From a checkpoint of a small mixture-of-experts model trained on Wikipedia: 9 layers, width 224.
Below are experts of layer 3 (counted from 0) of a mixture-of-experts language model. Rows are named router (the router's row for the expert) and show model dimensions 112-223. Each number is 128 + 32 x the weight over its row's rms, rounded and kept within 0 to 255. Numbers have three digits each.
Before each expert's rows: "comes before" lists some tokens at least twice as common just after its tokens as in all text. This comes from a sample of Wikipedia text that the model never trained on. Tokens count by the router's weight.

# expert 103
comes before: " ", "4", " (", " \"", "3", "5"
router:119139078136178091099134134131136147145099125113164128119115148159131129120118068167126173159123098160117135094083116049084174076089105086114105149158135246134202132152100163106131151100150093125095092093133106137176148123130157117209138132102125157119148118128117113109021080132152189055085004149149103118111118142130140109146128156145

# expert 108
comes before: " |", " of", " (", " medal", " place", "ing"
router:156128171106131100100088150139117151153163113092177083097149147113096160124184150149131135144110077159054126159097105131138077127122077093119133130170131162167131144152140173119058135144113071090148153114138151115170135092088133100183149138133128160126038106067112116158101133129209195109150077105156146110146113115167146104092172145187

# expert 104
comes before: ".", ",", " |", " (", " in", " and"
router:113101157065140161139167119133082190195073110068132168166132131070117111080103149053083116153144115152092103145152154114138100165119188157178113128117107158175160149140120159145069173159103154011143181113172195115177094143140134107130111138163107149188093118127120138103130126135109139098132120106140116147167101136097116148122170157102

# expert 36
comes before: "\n", "==", "The", "In", "S", "==="
router:081123175085135132077162141156141134132089090162105138125152162128087089108129153062147116146141070078130100114084100102136122106089193142150159145140090174091216107113119160098154146116181157164124127046109120142117140097156120150117112171082154088076139070103101145150026103059160149087118065132096158125138156161122125185098136115157

# expert 11
comes before: " the", " ", "9", "8", " a", "s"
router:136147131111161119127137135139138178102125109113148132121145081164103095151146098086102149101115112116121103159106103105131114151167139132064126168152127182093124127184096146074098107117091145068068127078166183151141164060178116110178125087152101145098085144096142139102000189191180123106098053130146124129110088162142104097107189139150

# expert 18
comes before: " |", " ", " —", " —;", " USA", " R"
router:148120142127152147082120131173111154082167164115185141104135131160166114129159155083113147152104082144135115139116151048148172139115130159138103181148119216118176172124128121126113163130130125134196171070127144132095144149111122056158132118102141151096092128111106135145026146153112121087099042154098108117095098137109192077149139137140

# expert 52
comes before: " ", "\n", " —", " −", " +", " ."
router:115110124095142158156127152195082149084089142152156109111083134165112115081147091163116149112146109171119100178123148172142144181129166131132146168157131143124152115156117083172185122162128088067142084110154126155184117163064150097171115135060130173106101145101175123202137130137110079089125126087105079136164102106166143120152100133145

# expert 101
comes before: " a", " the", " to", " be", " that", " been"
router:157165134092121163143110093131149155148106136155140163067147128137172106109149173128154174106106124102132205183101146156113119174148170162134137153144104111126110121143137170194142092162210122085122130146156179091179130055159075097131123108105093087085137147179097097134079145121110121091074118100168092093104129122203149050166142182168

# expert 99
comes before: "-", "–", "\n", ")", "),", "″"
router:147143087149190116084127099147155141079110125102133114129076118141165094127183124149145154118121092135143128056089133087122133142119147118128072126154189248141125102153097137109046104106119111088161124091096161117163135023150119147157162137124133145123152076144134099117055098132187136112151018147113156128108151134107126073090147125146

# expert 119
comes before: ",", " |", " (", "'", ";", " and"
router:196104126081119090095106112129122183149085132141158183156143157097154089092188089161154142095096119062136189124158151082134159147130157105188133145149124120105116139121076080127073145125091091105184147168133200083164074148061119118103158131098147148130161101130173160118186140102105129094109153123186100152089140143121173150151104160110

# expert 120
comes before: "1", "0", "2", "3", "4", "5"
router:072171110184094132170092097095180108109150183120187142159135121130154122147153100136112188184129155109140110081151072152116106142158126107144147106108144133144161201068125146081081160096175105149141082146109189127162084136178102159084155169109086095175149154120085077077148119172119102090119142116138112105176082094092114161078122144089

# expert 122
comes before: ".", ",", " of", " to", " in", " and"
router:105076140116124148131138138142115125073106114093113115073096129146148147059136152095232100112056101110098144116178151133097122137117184070099109123078118107122101117071138144154072130122143167090174135159123182109144154069142161112158161161160124124153125160092116150124145111165109118165104109077115130141089100190089143134173085153095

# expert 102
comes before: "4", "5", "3", "6", "7", "2"
router:127139100093115105118115113079153111108105125154155094102129129105139110147152134159080190192119129124172129059160111108069153114138088064126112126117104168147139127144056071145108114128112100070078072122184160198129125113152106085148165100179123145147137163161063052142083102191160097114131097153146163112161131129106120174083128110110

# expert 67
comes before: "|", "8", "/", "art", "age", "|---|---|---|---|---|---|"
router:090118148178149095092124185139153149093098147100177088162134149141143102167097110124085098118026149140091187118116183139113175138116100137157160193107128218136204125118119152090092203130132173086101166094128119145095122064104167112118131167178170092117135135099129144165001115177124100160102077144163117144143179154127114081132135088146

# expert 5
comes before: " the", " York", " New", " his", " a", " Representatives"
router:126133129150105089141141104163122125100141130086141118159104107154164110139145175118129126130152111130131154099137126048122108103130117121112094130114149151103174150165134170078138147115103206101044155089118154185147156154128145140106119124097150112131118148080103152113000200160176112106149080113110176090095147161167075151138160175159

# expert 121
comes before: ")", " |", "E", ";", "O", "T"
router:147135177099141134115154104153150176121067152100178114156136162142143128122137160071115172139148127135152113104172130019141135118158126134140171158155129166163120145078149186115104173207148159153091146071074163100120088115144149046092098166138124096159108067097140116080116112179125111098116130188121145101137101116099119113126142153101

# expert 91
comes before: " ", "-", " also", "|", ")", "Personal"
router:142086081156152069119108109150121174124110143086121115081180050167126121119122116081102182078193097112120104124104140057068094108168157125106114142143102209132212105120116208113086087114153138132068137136130132097110099116081141117142143164098167115141114137131098112150035144121092081137146041124154146137115085154127125096149172158143

# expert 17
comes before: " was", " is", " of", " were", " are", " had"
router:107117176079144123064110119117078127156153124096135108126121119151147091105162169066117155126064052140098159113148145110132121140103082097098159143127103123118127087061104171181087189136198205114174138099139201092146149149161095139164112130143126108162147117106122132186146151155112126144167138172142089148143140124106156187116151178133

# expert 45
comes before: " by", " to", " in", " as", "ing", " on"
router:163154073145165104109147115178152082107122148110090112119077113177177136150120149118112161073077107142071100115127106106142134100137098125128102170118124192184135148107116159092062112101116120075165064096128156096157119082125158160101126102173158171088175100103127092140057144152124096153105033132114149098079111121110174089103140104107

# expert 124
comes before: " ", ",", "–", " –", " Swing", " X"
router:112126113134103161087183182094163160111095140085136165132098113114120171159137145140137165086045103084169134165091141105177143140087149089125171147112161184131166136149139167067094114083143117098080082080091152042116139126122103190165140119107173156087073160155091112214131068179139132100117098109113090133148100146169159159174122134163

# expert 126
comes before: " |", ";", ":", ")", "==", "==="
router:170088170085081114120109138127115176115174111110185063051130096170090133092160136065145167109130070138073091165047154118104135145099147169129139187137189157116159115095128173089093128153121092055114112081164110050185121133115149079105143162151117132118111150099088128121067135148155112119130081120092121142124128155089170114161183125173

# expert 46
comes before: ":", "==", " ==", "ed", " also", " name"
router:157096187156157137112176097142128183122172160085115134083119103187079071151167128138136118169131097129171113096068106104149153086100114166102150164105153200133116146140110135118075113112157128120115110141133140094061151053154141105113105071178132105115127077117078103138091123119153129143194080130109130129122143144159161091145186175170

# expert 79
comes before: " ", " −", " —", " +", " Conservative", " N"
router:122153086140105100132119100133185155085092080136155068132147180167150101075170144137167199143119071170097144085109179066093163081063137095130116143158151197098183145121073166106164103121113103121123094099144127110094160160107146124154132118096165123161131150126104116097063206139166100071099083107176175103160137140139103075151182170082

# expert 16
comes before: " was", ",", "'", " is", " and", " ("
router:123136155101118137128158071096088161152088111128076136150130123110111116078129111071123159096078126111111186069102183046155163138175080117106114148117065126086139124112086122155021133090145143121185150150159178123164108140113132114118148160114099097110143102105168136120176085140154153118159161170201111147080129112123146111137136131089

# expert 55
comes before: " ", "\n", " —", " $", " +", " ."
router:159117143163146122137149170231148109067168128104147075111102143129166100146119102152138173161106138169071159151142128049163130131125154161140102180104151176125235148145101128141183118132165163112177091095102163142114108166041128101145111091157172130121147131090146097128049155111168162097120084162119134130164146121151108083113117113119

# expert 24
comes before: " the", " be", " have", " a", " not", " been"
router:146127178138160120122146094167173134135103129068122097128115123135098066142143155137149254114091113138072165089072120095139175153115082127114100120151142153151158127138081137124066150108144128096114155062164204099123126086199156139160143113102153107106137134104097107154000150098132141126095050159144136101113148122143127097156167148138

# expert 32
comes before: " the", " in", " by", " to", " a", " as"
router:143076152090158117115131084178149163144130124109186112102092108159111110139119093094129154105093094153117122109044140095157147146098155131112078138130163194158162109151100189153066141116166141164146128119072166126105121091110114116124131110162190096138109058077110135110075136153130152069130071184111154158155146112126162116114125175125

# expert 37
comes before: "0", "5", "3", "4", "1", "6"
router:097152105112077138167114122125153149106159141126135121097135085174175155182186101139156149102160181127135105121161110128148125160113152035105115103180172146152073183099192163100118117112128120181153108151127184166164116147153155166144083113138098138091111134119093120147053152083081141194111117121108170151168126147130099139151106145161

# expert 29
comes before: ".", " |", "0", "9", ";", "–"
router:160105104083132159079107131123094151121132158097139127113101168136162091081077141133081101099127065148150157127122152123068151139164116109125134177079152168111166091111120155138096117151118146083176104091095174145091161078073167100161102158098116116128124162183092122139067163108141129152105129154111143129075161118127118158063087097135

# expert 64
comes before: "1", "2", "3", "4", "0", "5"
router:153160110147106043127100113129116148184170156155127091155180144128168105074138136142167188182132154167142127145143196106128111134138102117086146088146116160108203201161147125114125114092106116180178100177169181182115138159126115088118096115158107179146134096123099122151125096130105124136094153144116097152102121137150116156097109088091

# expert 112
comes before: " |", "\n", " (", " and", " \"", " is"
router:119085159163151122098111137106167104183148154096117151144072097140132176074174105131128088185085121121099165110153093130105089128113098130127134165159141181078170113170095120185102157153102111040142130111112181112110119136141155113158071113123144153142175161018139152095143144133100107132134097141132147117095133117115085074171112154174

# expert 60
comes before: "9", "8", "7", "6", "5", "4"
router:116132096090104096054136161157149111072175131134120144112136117133117097163112172147103060086142133071125163194167105107134112114163084170082151105109132137159086128125111148101116128145141158105145171139178178167095115092101111139076129165146102100089149154141210156101077100115178137122206144134222116142145094173124144153115122147091

# expert 51
comes before: "\n", " The", "==", "===", " In", " He"
router:168069136130186080094106120167134129088147112094128153090094077142114081104172128072169112098164097116095128151093122104124113098093190138158118130148122203129200118128090181128050132078166120065114088117117153144159170075093110069129133193140158131113107121102126104110055113139102091143147062138168098100134096133112172089116133147121

# expert 66
comes before: ",", ")", "–", " |", ".", "),"
router:121142126070180137137142115098137083119073146063068148157107126089133109095155201097130118111166130100187166074100199093144127126079169102121111153129115120143170114121110128135131155061130128126162110084089125096173140141134098167127126156149101108150129145195181128147147104121209124055195125115095121109131104089156091064109069085072

# expert 125
comes before: " |", " (", ",", "\n", " =", ";"
router:118141134117172139128149118138131133066102131104068098166100136107108117065154101161144167145171115136125129113082175076114116163091100124139124133157126153102159081092081094103083159105141139071128091138124162088143114131085122030142090131100102132089097115061142142050131165122103159099130136126163122161096169137130130136182096096178

# expert 6
comes before: "1", " |", "2", "3", "0", "4"
router:182140079124094081125112127110116134195189165177130086113172173169137089079195116125176181150126127164145129196036148120114161113139089197095143105114089143115183145049102106105144097094128094112188089130132104176083134147162074109124123094139161167134127164116132107152120142120115109159140128144100138154151082137145111104182128098119

# expert 81
comes before: " a", " to", " the", " an", " been", " in"
router:102103100082140109080146124183085123130134070108084112111077140121146125144103092118139180122095194075192082131083099054140152159175162184170142143129117134118098129126150095181106100126145098163168068123171082153139161096112115171085145117087169138104108121125168144092017138172107121108140094104134167116099139084148121094130154090114

# expert 15
comes before: ",", ".", " in", " and", "ing", " of"
router:083106184171157127129143176098187075147118184072124122094128209164106147115160141062159129104135097138093091070146135141136138103112091154128114094113142142093150069121085188164074136145149127069139136117092166092151105066119113137167104153092105125145080059141161117096134177136174138116127088160141120122138112079103128073154177115113

# expert 57
comes before: "s", "ent", "al", "ed", "ate", "it"
router:110148151142126114094194126144123086138180081107129123096110106096113156107144093144109114102085125146135097144096103140155151115163106167148134204120054179077202114107078163074119158144177127122156157126127144103118142065158124108156108163166163080124113128114165130135039125175129158152140090070148134160113170198094132091142193146128

# expert 22
comes before: " of", ".", " to", ",", " in", " and"
router:176139155183146128140108142161144152057129121095118106142080129171105157166104101099144085167125078095072154100085168135108175161071153149105120125163141137148161104179135078148072119158081170101171065097058195060109121116120134103120161160107147134121130116147088120134113113140133145175101106120096140127136157060095124131180081129082

# expert 117
comes before: "0", "9", "–", "5", "8", "4"
router:144100165188134055122196182163099127110160116084109164173171102101074129119168106078117122172125101153133109081113103097165110106170132072146117145128109152145118197121085128151095155108104162115147173109157186136119146061166162100081081090168122094125141115174083134178128119113109143119137124126159127135098160119189128086123136121139

# expert 47
comes before: " the", " a", " and", " \"", " an", " his"
router:112095122139192069072152130131141161060069096090082135088177154126095133115173148129149119112154108162111136074102133169108130152133160110164076112121117117082095158114146152159145188114160127127088153135074187155091149148124143113136087137125119091095153077149135145087091118091198136034160100156131125130101112142149140061130196119166

# expert 61
comes before: " ", "\n", " November", " October", " March", " \""
router:140136097156195124110108158149150119100075137087169123157087126163205096080135112095137174129132129166109181141127100065093155128151093148112125102138102200136231139123141122130168095073157153104144062104127128115122148165064180099185153159077157114094118120157133084099054141136104173095084091131152145107163159185109132079118176089100

# expert 111
comes before: ",", ".", " and", " City", "'", " in"
router:159135177104148118139195150130202168116116079084099115157125131101156109166101151099179088133081142126127140150111165074157129122118164147174172100123108136138140087123104128121075130057115113154173126047102232110125142138071163102109143146045158105133141097143137090111155111102098163140093137182114135146124141160114103084103192099098

# expert 28
comes before: "\n", "-", "==", "|", "The", "==="
router:083180169193166130136159186104119091202103106164166122128073113078081161111136130060159152100155124077128155127167110156174082093127148173181174133111131103130117140132048083169156161090121165148200157131064127160131109129137102137168080148111166157144133146158153091124166109160104098182177152149159077109106145098126182163120100098137

# expert 90
comes before: ":", "\n", " (", ")", " /", "):"
router:144114125121113152094121080110132189074063129054148098113105096125127094101131129137122162167144144143163113084130113138135097096111104137112111171095147164144101088046143104146066113151132133138082089119142188084119136080168122073087142113161120083141125132058044059157115127088141169092150051117077159110132157171140140070122172161181

# expert 20
comes before: " |", "–", ",", ".", "9", "8"
router:091131122141135104088082121144141086141139131149109155179051116078164090092140130089129146145127136149160141160116185106086122114081107140156110134133161201084125097127137192101078131115164112081161116126140158047125148073068090165132158104170117124139144124114134124091039189157125185127150121129172138124090124139105119120101133064145

# expert 123
comes before: " of", ",", ".", " in", " and", " for"
router:127111144134122081104116090183100138106116142128211089152083134127124143114127158097161114105099097075130135060121147126069166104109127149085084173143093143117142204176096116206081080175113116103176125139095165095118153125070164093127091140112152114147117142153120161114137123116138118141161114139079153153140163134187129181069127173088

# expert 19
comes before: " in", ".", ",", " of", "==", " at"
router:120084125197129137089132149151126150092111055073131159093114120128078140116117176073129100073150171193126088075195083142170099105165144148174094140158152119136121122139098103166117107127107128103180166115162168117168153129106119123155148178171169170112103159063102109102117102060121185093159106151156128148120106153132163182129121137136

# expert 39
comes before: "-", "\n", "|", "=", "The", "=="
router:168161109129124156122061094112152097147098127120140105115119118131127104155125116177181134167169072119139121073146143145110106114186145166159115132145115191126087086103171155135082091164118082134112105157079109130179155098176117143140169097098117063159165076114155134138048121126174119119101085122198192104120171130125128147103111078140

# expert 98
comes before: " of", ".", ",", " and", " in", " to"
router:143079132148104148123175196139124170101139125092111134104093081128193132103151173117142111149135046192072122123160138163180076149086122113118098128175142127136151127102031167181051161087145114111164132118068206082126136093146129104152111139140208090147128155081120100088153136126131123115107138158099154101147128176179206149084178173135

# expert 30
comes before: "|", "-", "\n", "===", "==", "The"
router:118138204151110135145122124130096108132111167157172080127146093157114118186108169090119164144109096108073097165122105132091152118098153140137170135073153166161171109110110133150142193158140125151112171157153113170181095128181128143067139136189144144129134129143114129137067121159122090133167130086149112148137086062111089124082122147166

# expert 96
comes before: "s", "ing", "er", " of", "ed", "ers"
router:197118167097162129149119160159193108170159124098180169095153125133114159151143134137168078145101123158152179131099131135115134096132111135135169147189108174176145134164119176118097213149126133079141118115133160050144132066090118094191149122143157083123082097101127135117101183173146113129105121187106087090120123095132114157091185148127

# expert 31
comes before: "1", "0", "2", "3", "4", "5"
router:124124169163118142100130183173155141133110125081154109119135111118175096104186115111141174143135132122150122073105113087083133152164141144170161119160127198126174158147170233068095118140127127141138138127075129077126089139155126121123107171119092116100111147104072128085068165196131098120068133175108112110166095157101142146103120076141